Below are experts of layer 5 (counted from 0) of a mixture-of-experts language model. Rows are named router (the router's row for the expert), gate (a neuron's input weights, with its number), up (a neuron's input weights, with its number), down (a neuron's output weights, with its number) and show model dimensions 288-335. Each number is 128 + 24 x the weight over its row's rms, rounded and kept within 0 to 255.
After each expert's rows: "gets" lists some tokens that make up at least twice as much of what it gets as of all text. This comes from a sample of Wikipedia text that the model never trained on. Tokens count by the router's weight.

# expert 12
router [108 159 164  86 121 103 114 145 179 154  93 114 140 171 122 162  92 148 127  88 133 122 148 104 128  88 104 125 145  92 124 162  90 117 163 146 111 156 125 125 153 132 160  93 132 107 130  99]
gate0 [150 103 141 127 138 165 117 168 111 122 113 147 104 134 160 156 112 119 136  92 113  77 170 145 128 101 164 195 138 140 152 126  76 120 159  92 109  82  83 171 141 130 142 153 110 122  98 120]
up0 [ 91 151 153 154 144 113 105 133 121  84  44 150 127  89 121 132  99 132 127 151 160 116 144 104 133 125 140 134 132 148 170 133 152 134 144 170 145 142 122 131 133 126 112 112 113 138 153 143]
down0 [112 122 148 136 119 146  98  91 118 105 156 111 151 113 122 162  87 146 115 127 134 134 140 132 104 125 119  84 117  92 169 103 148 128 110 138 111 158 145 149 142 117  96 114  81 124 153 172]
gate1 [124 137 102 135  78 115 110 117 100  98 136 119 107 110 135 164 167 148 138 125 148 151 121 108 132 106  65 132 124 123 173 107 132 102 189 135 137 125 138  78 106 118 123 135 144  85 122 148]
up1 [121 125 108  98 133 114 153 150 104 107 157 150 122 139 107 129 149 104 116 162 121 120 135 122 155 108 100 115 166 160 144 124  99 120 138 101 144  97 108 129  92 107 132 131 117 120 136 132]
down1 [116 161  79 139 114  91 167 165 121 115 103 150  74 172  84  96 128 142 134 140  89 125 126 121 141 162 162 147 110 135 119 104 127 117 129 136 106 102  91 122 151 119 119 120 145 140 133 107]
gate2 [113 139 121 104 111 186 126 115  96 126 157  90 114 119 140  95  97 133 151  99 156  95 157 136 130 147 104 128 165 144 145 127  96 159 125  91 139 118 143 135 138 107 190 139 139 162 152 150]
up2 [125 116 143 158 141 127 138 132 164  87 137  77  77  84 146 112  84 148 113 126 123 134 142 136 162 128 174 124 168  99 109 115 127  64 150 135 102 106 162 149 131 148 134 115 127 128 103  93]
down2 [158 136 119 113  81 122 118 161 167 116 167 150  84 103 129  99  96 122 142 149 126 156 122 146 140 137 145 118 164  92 128 116 139 144 136 108 143 129 122 120 178 123 135 108 133  98 127 112]
gate3 [101 127 151 194 132 123 108 132  81 133 102 118 138 153 135 126 129 149 188 150 104 130  86 178 152 149 125 122  97 105 141  96 162 159 167 118 108 156 156 129 118  91 135 144 160 132 112 135]
up3 [107 119 126 142 105 119 101 121 108  79 162 156 143  87 144 152 125 176 139  80 146 163 138  83 170 112 108 123 165 130 126 105 112  87 103 138 147 143 129 137  78  88 140 110 156 143 153 141]
down3 [108 110 129 105 100 129 159 100 126 107 170 128 124 145 108 118 143 107 136 104 114 150 105 115 127 119 108 120 143 112 117  95 156 162  99  98 103 119 123 156 148 155 133 128 143 151 132 109]
gate4 [129 121 113 131 143 162 121 110 159 157 145 141 136 126 156 128 117 158  83 155 131 135 172 104 123 116 132 132 115  86 146 167 145 153 151 120 130 127 155 132 111 102 111 137 108 119 151 118]
up4 [149 141  89 171 143 142 133 130 123  95 148 136 128 169 118 118 134  98  98 123 130 144 139 148 118 124 125 150  89 128  97 111 147  83 108 129 126 150  84 107 135 111  89 120 164 155 102 133]
down4 [120 141 137  91 150 153 134 134 132 113 132 174 137 132 173 116 131 146 151 138  87 121 151 115 117 138 101 112 116  91 159 155 115  97 109 114 115 135  98 105 187 147 100 126 131 140 160 146]
gets: " |", " |  |", "0", "6", "3", "4"

# expert 15
router [ 84 128 134 151 105 106 126  98 148 169 153 101 158 133 110 133 153  98 137 141 103 138 177 109 117 144 172 137 129 123 123 115 124 132 115 166 143 158 130 111 148 129 124 129 114 119 128 141]
gate0 [104 117 132  88 128 114  95 138 149 142 156 164 160 154 152  91 128 164 125 114 142 149 122 144 111 123 119 134 140  84 122 135 143 141 134 113 188 143 125 112 101 110 139  99 192 109 123 156]
up0 [118 129 127 145 113 146 129 102 152 151  76 162 133 103 106 138 122 107 117 129  70  83 114 124  96 141 103 148  97 126  59 107 143  99 139 102  76 154 146 161  84  97 128 115 115 109 129 154]
down0 [126 146 108 119 143 109 111 132 137  75 105 110 113 126 140  94  91 135 146 143 114 136 132 142 158 123  76 100 188  83 141  88 138 149 173 127 176 157 156 119 157 124 123 145 124 121 137 135]
gate1 [104 154 138 165 138 131 137 177 149 140 124 136 101 134 129 125 114 110 131 150 105 110 112 114 123 136 138 129 120 136 134 117 117 120 105 126 108 151 142 117 142 108  84 128 148 169 151 145]
up1 [135 145 108 132 142 128 114 105 146 128 109 106 118 156 127  69 109 131  98 129  94  82 149  81 128 142 118 102  86 144 126 110 102 150  88 138 151 135 111 145 153 151 131 151  97  98 114 134]
down1 [165 149 113 107 114 128 103 172 108 132 135 114 158 174 105 146  78 150 139 126  97 111 117 143 122 135 155 186 150 131 153 142 132 105  86 104 142 133 168 150 131 132  65  88  97 125  77 147]
gate2 [ 81 107 150  83 102 148 144 129 107 152 132 148 135 130 114 126 143 167 108 104 135  92 167 115  88  97 100 128 148 146  90 150 141 126 143 137 128  88 144 123  73 142 119 178 110 128 105 141]
up2 [101  79 152 146 109 136 107 132 121 168 125 120 103 135  97 128 123 117  57 154 110 135 129 157  97 112 126 115 115 135 131 170 124 116 170 130 127 141 165 107 137 109 147 141 131 154 117  97]
down2 [ 94 106 107 151 120 128 153  84 124 114 153 126 134 138  99 128 142 146  88 152 135 142 114 135  99 163 137 130  78 115 131 124 105 121 137 153 146 131 149 159 138 141  97 139 114  94 156 134]
gate3 [160  81 175 147 137 103 140  74 115  72 162  97 150 127 142 101 133 112  92 130 147 139 121 146 146 148  87 164  98 125 130 168 114 122 138 114 150 120 138 128 114 121 133 131 106  92 120 109]
up3 [143 116 162 117 132 204  90 134  99 186 144 152 129 178 135 133 131 105 145 109 131 146 109 131 135 102 127  82 144 114 102 133 184 163 127 131 102 115 149 120 107 101  99 125 121 117 134 155]
down3 [ 97 170  77 113 151 135  81 130 137 153 142 125 143  69 116 156 141 105 181 124 144  95 140 130 124 177 131 114 144 123 116 104 139 168 103 183 133 108 137 156  92  97 131 148 132 162 163 140]
gate4 [109  89 150  97  87 166 105  90 118 110 145 151 123 124  91 148 108 122 104 105 128  98  77 142  96 125 162 119 147  76 152 136 134 162 132 127 157 107 117 138 150 134 119 134 114 173  96 110]
up4 [115 115 144  94  88 145 134 136 165 146 124 157  96 140 131 116  90 112 110 155 108  82 120 141 153 124  79 152 132 132 156 145 156 111 132 131 115 148  89  76 165 128 114 123 148 105 154 145]
down4 [127  92 149  96 130 112 162 179 153 123 155 153 116 119 136 120 122  79 167 107  96 134  76 140 128  76 118 112 128 170  93 149 128 140  97 121 161 112 157 143 115 159  89 138 123 129 111 168]
gets: "1", "2", "0", "3", "4", "5"

# expert 4
router [108 110 127 114 152 139 110 107 141 128 116 147 172 146 114  73 168 115  80 125 125 129 100 150 133 133 128 121  72 104 159 163 118 110 134 145 147 133 134 148  97 142 155 104 163 136 147 106]
gate0 [120 141 150 162 113 115 121 180 137 157  89 128 125 129 111  99 157 146 138 111 118 143 122 123 148 100 123 143 130 155 142 112 116 167 164 122 108 135 133 111 101 171 141 157 131 103 164 109]
up0 [144 150 142 125 131 130  93 148 110 141  93 111 145 133 118 101  88 157 112 148 152 157 116 173 129  88 136 101 138 176 129 162  85 133 159 133 123  88 163 102 154 117 109 144 137 151 124 133]
down0 [155 122  90 126 150 106 122 123 139 122 169 123 126 131 112 125 149 111 124 138 133 121 110 167  93  89 131 106 137 124 123 124 100 123  84 146 103  92 119 135 171 148 113 142 180 115 114 157]
gate1 [100 126  81 151 143 133 100 139 131 131 165 125 125 140 122  93 152 158  93 128 102 124 136 146  97 161 129 151  64 144 148 155 166  94 139 114 143 103 151 165  98 140 130 113 145 163 124 101]
up1 [131 166 133 155 146 111 105 120 135 113 158 150 118 140 148  65 154 170 145 124 127  95 142 163 149 142 111 131  95 119 102 183 112 133 183 108 122 135 154 138 120 103 118 135 128 154 131 143]
down1 [102 121 105 106 142 122 111 140 128  93  58 121 151 171 140  98 130 118 158 141 135 188 102 142 152 152 102 134 155  83 117 177 150 118 154 123 147 133 144 139 185 111 149 152 126 163 165 129]
gate2 [124 112 125 128 102 145 132 158 114 145 143 119 103 111 159 121 144 162 126 144 163 122 126 178 160 136 111 111  94  92 160 146  90  98 117 158 158 140 122 103 195 150 107 134 131 132 114 100]
up2 [ 86 102 110 102 139  96 133 142 123 111 151 158 154 138 150 123 111 158 139 152 173 124 127 111 130 155 103 104  90 164 125 148 160 145 104 168 157  85 138 166  86 159 102 143 138 127 132 139]
down2 [123 112 124 114 171  89 169 130 153 110 129 135 114 113 119 180  93 125 130 160 113 139 182 131 163 114 116 131 151 100 129 159 135 126 122 138 172 102 139 144 132 123 142 153 136 130 151 147]
gate3 [ 94 130 125 161 115 145 131 107 137 165 115 128 139 130 141  83 128  88 109  93 130 143 142 113  96 130  89 105 161 140 100 157 147 144 102 155 126 114  71 150 166 164  96  71  92 152 117 121]
up3 [103 122 125 134 176 130 138 160 147 123 110 104  90 139 110 148 143 152 138 113 158 149 104 118 121 139 186 106 123  80 142 147 171 114 111 141 148 137 172 117 143 104 107 164 135 136 128 175]
down3 [162 164 163 127 135  90 149 160 155 105 126 110 115 131 169 149 106 177 138 104 174 161 142 120 120 140 180 126 140 146 112 143 125 163 120 126 138 135 108 122 148 147 127 103 127 133 107 150]
gate4 [ 91 133 121 160 138 125 102 173 137 115 154 136 190 202 141 125 165 163 131 101 165  97 153  93  98 149  75 134 115 106 122 160  99 133 158 134 124 125 150 139 121 144 138  65 165 110 128 105]
up4 [ 98 126  52 172 185 154 109 111  91 162 144  94 141  96 142 167  93 121 106 166 136 169 106 102 120 152 156  92  79 138  99 118 120 173 163 128 125 126 151 129 143 189 141 153 172 166 129 106]
down4 [ 98 117 105  88 154 145 107 150 108  88 111 121 140 104 146 142 125 103 133 128 147 165 100 123 113 126 139 137 121  83 131 156 180 115 133 131 116 121 106 131 100 166 106 133 174 178  78 142]
gets: "\n", "\n\n", "000", ")", "015", "00"

# expert 3
router [120 113 128  82  85 132 114 114  90 106 156 146 124 100 126 116 143 168 161 162 126 106 119 103  94 162 131 120 138 135 119 121  86 174 132 134 114 143 128 129 144 121 111 113 120 160 156 140]
gate0 [105 129 121 118 111 136 149 131 126 149 129 102 146 175  72 137  95 156 110 183 139  85 103 125 122  97 139 136 118 117 121 154 124 124 163 153 115 137 166 120 147 163 170 153  82 161  96 136]
up0 [138 110 133 123 130 133 123 126  86 124 126 141 152 161 130 110 146 118 132 135 121 106 166 107  92 137 128  97 150 188 130 130 123 126 143 142 117 148 103 147 121 125  85 112 113  97 122 135]
down0 [126 145 145 119 127  67 146 101 143 137 134 142  87 128 129 133 121 120 105 147  97 150 120 143  94 129 103 128 149  91 131 129 145 119 135 158 156  89 101 143 121  97 151 128 101 135 158 128]
gate1 [149 124 108 126  97 123 133 106 152 104 138 140 145 119 129 168 124 116 109 101 133 133 133 102  97 104  90 157 120 138 146 141 108 131  96 117 130 125 140 120 101 144 101 127 110 127 151  68]
up1 [151 108 100 106 103 113 161 121 131  76  85 150 126 100 137 126 112 107 147 140 139 147 118 147 124  99  85 147 117 126 198 131 139 163 134 129 161 150 132 125 130 161 133 127 121 133 125  89]
down1 [ 81 121 121 145 109 157 129 137 140 101 123 110 153 162 126 100 168 107  97 116 119 191 122 134 116 150 153 118 166 168  83 137 177 125 167 121 181 142 147 139 111 142 126 120 105 134 146 160]
gate2 [123 163 138 134 135 134  84 102 180 135 132 123 106 133 130 165 156 131  96 154 132 105 100 115 106 136 167 141 126 125 112 138 153 128 118 140 116 110  81 101  88 156 103 168 132 127 113 137]
up2 [ 99 159 149 107 102 113 129 141 133 186 134 118 156 135 118  73 127 125 107 125 140 146 106 102 154 146 134 106 156 133 141 100 114 113 134 161 164 133  96 129 120 104 149 112 113 125 131 153]
down2 [100 141 156 130 125 146  86  95 130 143 151 138 145 157 116 126 147 150 115  94 113 145 143 100 125 130 152 144 116 105 107  92 118 109 124 126 131 126 145 172  97 116 126 140 115 126 133 176]
gate3 [131 169  61 167 146 108  99 103  88 128 175 126 128 150 129 146 148 147 136 129 145 113 149 110 148 196 118 103 144 103  89 127 138  91 108 141 107 119 124 120 145 118 141  85 178 144 143 114]
up3 [ 89 139 127 126 128 131 145 166 155 112 153 121  96 127  98 135 170 120 141 104  96 108 104 109 163 111 133 139 118 139 110 137 137 164 167 142 172 107 150 127 120 168 156 175 122 135 178 157]
down3 [ 96 135 140 121 174  76 163 126 179 128 124  61 150 135  89 158 182  86 183 162 116 113  86 115 165 145 115 134 100 115 136 114 106 132 108 154  97 164 153 110 111 126  83 152 139 133 120 127]
gate4 [116 164  68 114 162 135 134 164 166 103 169 132 125 170 111 156 140 120 111 154 176  95 163 129 116 109 128 132 160 106 113 100 104 100 121 144 119 123 123 169  78 140 135 113 146 151 148 145]
up4 [178 174 119 152 142 101 156 114 105 154 133 142  81 131 126  77 212 159 120 140 105 151 112 170 165 182 121 105 125  97 113 137  72 104 107 110 109 173 125 128  97 124 116 175  91 116 141 124]
down4 [159 177  76 121 149 154  76 136 146 114 128 125 112 124 128 110 135  96 115 146 112 103 130 105 121 151 151 116 138 108 130 110 136 130 127 117 158 131 104 160 141  99 146 176 138 112 131  93]
gets: ".", "-", "–", ").", "s.", ":"

# expert 2
router [129 152 156 142 132 150 112 101 152 156  94 156 125 101 103 110 165 117  88 135 141 118 130 120 133  96 143 133 129 142 174 170 120 123 132  93 116 147 134 111 154  94 120 147  84  87 162  73]
gate0 [ 94 100 150 157  94 146 122  98  98 110 134 182 119 133 138 128 105 123 121 143 163 146  93 137  86 102 124 119 141 114 133 135 101 122 168  68 117 134 104 125 115 173 132 152 119 127 164 110]
up0 [140 158 198  94 132 131 127 142 167 104 170 133 125 134  90 153 153 132  93  98 128 150 104 128 188 134 154 113 145 123 110 119 159 104  97 100 145 126 138 141 108 131 135 139 138 114 150 134]
down0 [105 154 118  82 102 147 132 151 109  83 177 143 154 141 116 152 177 105 120 100 138 150 134  78 177 124 126 163 100  94  87 138 141 113 159  96 164 125 133 134 150 116 118 137 160 105 147 108]
gate1 [141 161 204 158 115 140 130 123  97 170 138 111 122 131 166 134 139 104 122 100 116 161 185 128 117 141 195 103 130 102 181  96 141 157 134 154 124 118 123 184 106 126 170  92  90 177 116 187]
up1 [149 168 141 121 147 106 138 122 128 144 104 140 111 128 119 108 110 116 139 149 109  84 108 151 108 139 162 113 165 148 123 100 145 151 169 139 120 148 124 165 165 125 115 129 108 119 104 109]
down1 [105 136 110  88 151 143 104 132 106 134 121 102  98  68 127 112 124 148 125 145 145 153 161 154 104 143 145 141  92 138 137 132 144 122  68 123  88  94 116 105 111 111 158 117 142  97 130  92]
gate2 [129 167 102 139 130  82 130 176 122 133 130 186 172  98 113 123 143 169 150 149 144 123 129  95 133 178 158 122 137 123 151  90 154 190 116 149 146 124 105 136 116 129 134  92 154 124 147 103]
up2 [156 115 129 134 132 145 153 106 153  97 126 150 114 104 131 138 113  98 130 163 146 126  98 145  67  83 127 148 126 137 189 140 146 170 140 121 123 150 166 134 112 122 119 136 113 118 128 106]
down2 [108 104 149 148 121 114 111  95 120 118 131 144 163 151 114 149 152 113 108  79 174 137 138 144  82 129  94 125  97  93  94 126 148 114 137 132 156 130 131 119 145 100  88 128 146 158 130 109]
gate3 [130 134 152  96  82 112 136 147 106 137 140 130 149 133 131 149 142 117 172  94 139 182 128 163  97 145 117 171 142 132 165 138 163 152 139 118 137 173 174 134 151 135 131 155 138 141 147 107]
up3 [141 108 111 133 139 154 107 124 133 139 115 161 137  88 125 135 112  60 133 155 104  88  83 117 131 147 124 112 107 162 130 156 147  99  96  84  90 106 108 116 129 116 129 119 104 139  95 103]
down3 [120 111 123 164 138 122 123 139 173 124 153 136 115 106 116 108 119 124  73  88 133 109 146 164 128 127 137 118 134 158 120 122  99  84  99 149 103 147  92 143  89 142 179  99 142 114 146 134]
gate4 [107 126 135 124 152 166 161 138 133 133 117 139 131 124 116 119 139 146 130 139 109 110  98 149  96 114 128  99 130 122 170 128  90 107 182 174 112 111  98  89 117 120 118 131 156 115 133 148]
up4 [101 143 167 166 161  97 125 126 108 113 170 139 131 108 100 151 136 137 134 176  95 127 100 114 110 167 151  91 145 146 155 119 146 136 159 114 129 117 157 155  82 136 164 121 150 162 126 100]
down4 [109 166  69 167 196 119 148 101 114 105 133 105 130 121 135 122 115 102  99 123 145 151 102 122 106 123 118 115 112 141  99 175 124 134 103 110 135 107 127 159 126 133 170 133 139 138 153 105]
gets: ",", " | ", " (", " |", ":", ", "

# expert 7
router [ 99 108 148 130  85 143 119 165 148 115 130  97 100 105 174  89 172 131 126 139 102  97 123 143 151  99 126 127 118 109 123 137 126 128 120 158 138 104 111 149  77 125 128 150 147  77 174 150]
gate0 [149 127 126 117  99 109  99 146 130 122 141 126 142 150 143 162 150 137 144 159 140 151 129 149 138 150 113 165 123 150 143 162 107  68 126 160 166 114 124 154 154 144 152 140 140 107 168 162]
up0 [134 127 124 125 156 127 139 160 143 131  96 155 142 136 142 142 115 119  85 153 162 104 163 150 111 140 131 128 126 128 130 114 135 139 111 146 168 115 154 122 157 183 155 159 100 102 112 147]
down0 [123  95 162 137 174  91 106  88 165 163  97 132 131 132 117 103 130 160 117  84 152  89 148  74 108 152 101 135 102 150 133  72 109 134 119 181 112 127 146 108 153 145 160 156 120  93  99 133]
gate1 [157 111 115 135 141 138 143 142  74  97 128 124 106  76 137 106 133 124 125  78 116 125 142 159 149 143 175 153 129  96 120 157 128 136 133 187 153 136 172  96  96 133 120  94 139 132 140 104]
up1 [118 122 115 129 137 164 103 110 131 130 127 134 118 105 146 116 110 119 117 116 158 122  95 105 121 102 120 144  97 142 166 102 128 171 148 106 144 122 150 146 147 119  98 116 122 141 154  81]
down1 [ 90 133 166 162 126 115 115 112 164 107  99 111 107 143 120 125 136 116 148 119  94 108  97 118 130  85 124 162 122 150 142 123 158 135  92 144 145 134 138 139  93 160 104 130 137  92 154 133]
gate2 [129 128 145 121 152 151 119 151 143 122 178 173 138 118 124 128 117 160  68 108 138 147 133 156 111 123 125 154 134 136 136 121 123 135 114 152 117 122 137 113  99 130 171 146 182 178 195 113]
up2 [152 129 120 135 135 139 153 104 127 121 157 124 141 146 145 132 186 149 135 126 112 164 135 102 120 141 137 121 171 128 158 121 122 107 135 168 141 154  83 117 130 146 148 139 119 101  87  98]
down2 [148 118  90 162 132 142 156 124 141 138 114 162 136 122 126 102 140 137 127 115 139  79 127 107 124 108 106 160 133 126 129 105 123 120  99 168 108 102 138 117 137  99  64  79 126 100  99  89]
gate3 [102  88 103 116 106 128 145  95 101 121 123  96 104 130  97 138 101 135 126 100 127 153 132 143 119 127  98 104 135 113 119 149 124 141  96 139 159 128 182 174 110 129 126 146 149 113 180 129]
up3 [114 159 136 114 129 110 175 150 159 106 112 109  87 146 128  91 131 104 143 106 107 119 103 125  91 115 141 117 148 112 166 156 155 145 152 137 163 149 112 156 114 170 130 138 115 109  98 149]
down3 [112 131 143 101 124 105 141 146 106 142 128  58 126  92 114 128 131 132 162 132  90 130 179 124 148 135  83 133 166 148 136 150 152 123  85 131 132 173 143 134  96 177 144 105 161 135  77 151]
gate4 [154 173 125 128 143 103 151 113 140 145 133 114 143 140  93 169 130  79 119  99 107 157 123 174 148 127 119 118 116  85 113 132 149 118  94 144 112 207 142 138 138  94 135 141 130 141 122 111]
up4 [173 129 132 152 116  96 123 167 155 118 168 163 140 112 107 154 108  73 131 104 126 146 110 110 106 166 100 105 139 106 110  87 154 124 103 130 119  99 158 119 151  72  94 137  96 140 115 141]
down4 [126 106 116 149  68 147 140 130 130 143 164 153 138 132 126 109 119 172 157 113 157 129 144 130 103  98 135  95 120 124 136 107 134 125 120 140 135 141 108  97 117  99 153  68 141 128 114 187]
gets: " | ", " ", ", ", "| ", "–", " ("

# expert 8
router [151 122  93 149 156 124 110 132 101 106 111 130 137 152 156 149 161 135 128 167 140 152 104 123 108 128  93 109 171 128  71 133 141  97 124 160 119 118 138 122 135 180 129 118 136 117 144 136]
gate0 [102 132  97 144 131  98 133 152 106 136 119 147 126  88 155 127 152 158 137 120 138 169 148 142 168 137 121 135 171 151 128 112 137 124 165 153 112 106 120 103 134 125 123 162 118 133 173 107]
up0 [142 118 116 106 181 123 130 113 106 125 128 134  81 149 119 134  82 113 116 127 123 128 136 133 133 160 112 175 115 115 136 103 147  91 127 127 124 149 150 135 108 126 158 148 140 110 151 126]
down0 [139 143 104 127 128 124 114 138 136 125 149 114  92 142 134 126 110 125  63 120 122 136 157 116 102 140 110 149 131 119 137 146 121  70  79 113 125  87 121 117 160 188 107  84 131 113 158 128]
gate1 [ 85 127 170 126 122  87 146 144 153 151 136 157 130 156  89 113  98 110 139  85 140  87 171 148  89  92  69 125  94 136 124 174 148 157 134 118 101 129 162 104 134 128 123 133 128 130 130 160]
up1 [ 99 132 120 147 124 141 108 140 134 172 107 144 134 138 130 162 131 130 188 127 123 114 105 157 113  83 126 140 149 141 127 128  69 140 138 167 157  94 179 123 155 108 139 117 160 137 104  73]
down1 [146 143 191 131 127 127 121 122 132 103 108 165 121 111 150  91 106 111 118 114 155  94 142 138  98 151  97 153 132 140 124  85 179 189 142 117 121 167 158 110 142 134 142 128 103  97 185  90]
gate2 [142 143 117 161 117 161 143 138 117 130 130 138 130 135 134 156 135 130 130 114  92 100 123  88  98 185 118 172 152  90 113  87 145 171 159 134 169 113 116 117 129 122 151 161 138 137 146 136]
up2 [129 100 143 158 101 120 129  77  93 122 133 124 121 125 106 132 169 143 154 135 146 147 113 140 176 106 118 151 167 114 105 103 133 139 140 150 139 125  93 121 122 158 125 135 191 140 114 112]
down2 [ 70  98 133 147 104 138 129 116 135 115 139 136 117 117 120 104 129  92 139 163 168 149 113 143 124 117 188 102 114 160 119  90 150 140 121 129 119 143 110 106 148 145 118 122 120 111 123  96]
gate3 [128  70 105 143 142 150 112 109 141 115 101  92 141 132 103 153 127  94 168 148 147 120 131 139 102 156  91 122 142 121 132 142 161 160 143 158  95 127 131 181 121 115 126 135  88 126 127  88]
up3 [128 112 159 137 114 125 148 137 156 136 111 133 132 139 106 142 118 153 144 115 147 146 134 147  89 103 116 177  86 133 134  78 123 125 127 135  99 122 144 147 160 106 147 135 137 105 146 156]
down3 [149 120 141 151 131 103 174 117 154 157 143  91 168 119 151 113  66  96 161 135 176 137 140 141 128 101 105 142  90  98 172 101 122  94 103 112 120 131 119 133 157 132 104 189 119 129 134  84]
gate4 [105 137 155 153  88 159 120 127 122 137 161 141 104 107 138 119 113 141 169 129 138 114  95 121 132 158 127  95 124 134 103 139 170 157 142 131 110 123 115 138  95 107 114 116 149 160 115 125]
up4 [126 140  70 103 147 212 134 157 102 154 152 120 177 142 141 116 105 140  69 105 110  96 141  78  91  71 140 102 122 128  90 117 135 145 100 137 108 147 133 128 146 119 131 148 107 135 162 150]
down4 [122 106 158 142 109 169 139 162  82 157 172 132 129 110 119 111 117 124 134 102  97 109 143 101  86 116  86 123 128 148 114 153 128 154 131 141 161 149 119 153  95 111 154 158 114 150 122 143]
gets: "\n\n", "\n", "| ", " S", " C", " P"

# expert 14
router [138 116 151 104 128 133 106 145 135 131 149  93 135 124 100 119  69 161 112 134 133 143 112 141 133 139 122 130 116 140 113 105 130 107 120 110  87 129 119 131 162 126 107 125 115 146 103 142]
gate0 [120 138 129 120  91  90 142  86 137  94 131 122 131 132 124 140 130  90 123  99  98  95  80 112 120 162 119 118 177  83 146 128 133 154 114 142 168 135 139 138 111 109 138  97 167 165 124 109]
up0 [ 94 137 161 141 149 136 157 139 148 120 138 163 143 144  91 160 122 151  83 153 116 181 134 175 138 118 112  80 130  95 114 127 124 129 129 149 110 157 113 131 169 125 142 156 157 115 121 132]
down0 [125 149 161 106 160 143 110 133 118 148 189 147 155 124 137 133  96 156 123 140 147 153 162 142 131  93 152 108  83 159 122 151 124 113 107 132 107 117 127 113 119 172 131 159 107 117 124 115]
gate1 [126 144 168 152 124 151 151 126 135 148  93 105 100 154 131 130 114 213 106 129  92 118 103 106 133 141 107 118 144 106 127  96 110  71  85  99 140 127  81 106 129 138 186 159  85 135 116 128]
up1 [124 149 111  85  81 139 175 124 158 145 156 107 166 128 145 119 132 143 138  92 133 170 118 169 129 149  95 149 138 166 103 139 114 165  96 121 101 109 129  95 111 125  89 162 173 107 123 152]
down1 [ 94 138 135  80 152 158 135  78 148 156 142 126 151 103 121 148 164 120  97 120 171 109 178  86 144 135 132 128 124 125 134 144 177 128 131 136  92 149 184 106 111 130 135 111 101 135 155 157]
gate2 [ 83 129  94 209 127 114  94 115 133  75 171 155 141  82 128 109 114 128 106  91 135 144 121  91  91 134 149 112 126 118 144 156 169 111 106  98 120  84 148 122 125 166  92 157 135 133 191 132]
up2 [127 142 138 169 108  88 120 146 147 143  92  96  96 108 125 135  90 112 133 130 123 169 138 121 110 177 111 157 144 190 137 151 173  81 127 138 136 108  74 124 149 159 138 139 113 116 129 134]
down2 [184 136  93 119 154 138 150 125 116 134 145  86 151 113 116 135 100 125  91 155 126 121  82 126 117 115 124 134 170  81 138 102 151  99 111 133  76 100 132 190 140 110 109 138 126 137 110 109]
gate3 [110  92 171 138 123  68 131 148 133 100 116 131 148 135 138 136 128 130 138  68 116  79 134 124 112 122  99 121 150 121 124 191 177 116 137 136 137 130 107 121 117 161 144 124 127 146 140  98]
up3 [134 130 147 107 128 111 104 110 146  96 142 140  96 123 138 121 130 145 148 154 142  86 160 144 121 119  96 106  82 122 102 146 100 107  94 146 126 141 126 141 159 157 155 109 173 141 117 138]
down3 [175  94 116 148 136 101 156  82 140  81 124 141 128 128 149 169 124 117 143 104 148 116 149  97  72 112 146 132 121  95 143  90 114 138 182 120  93 164 119 130 122  86 157 134 137 125 158  96]
gate4 [121  85 158 103 137  95 148 173 110 117 118 176 143 147 117 183 126 169 153  99 139 108 136 115 111 132 153 113 146  79 112  89 137 179  92 130 141 157 121 123 123 132 148 131 140 157 144 111]
up4 [138  86 136 155 128 126 169 137 118 165 110 173 137 127 142 111  68 129 110 146 111 135 120 165 114 122 134 111 166 104 126 132 137 134 133 134 143 116 142 164  98 153 130 124 145 110  93 156]
down4 [123 148 154 101 163 170 138 120 123  83 133 138 121 144 120 138 127 131 143 140 118 125  96 178 127  91  99 116 116 177 137 162 127 133 103 125 114 156 140 125 163 163 162 129 139 148 128 134]
gets: " and", " of", " of the", ",", " in", " the"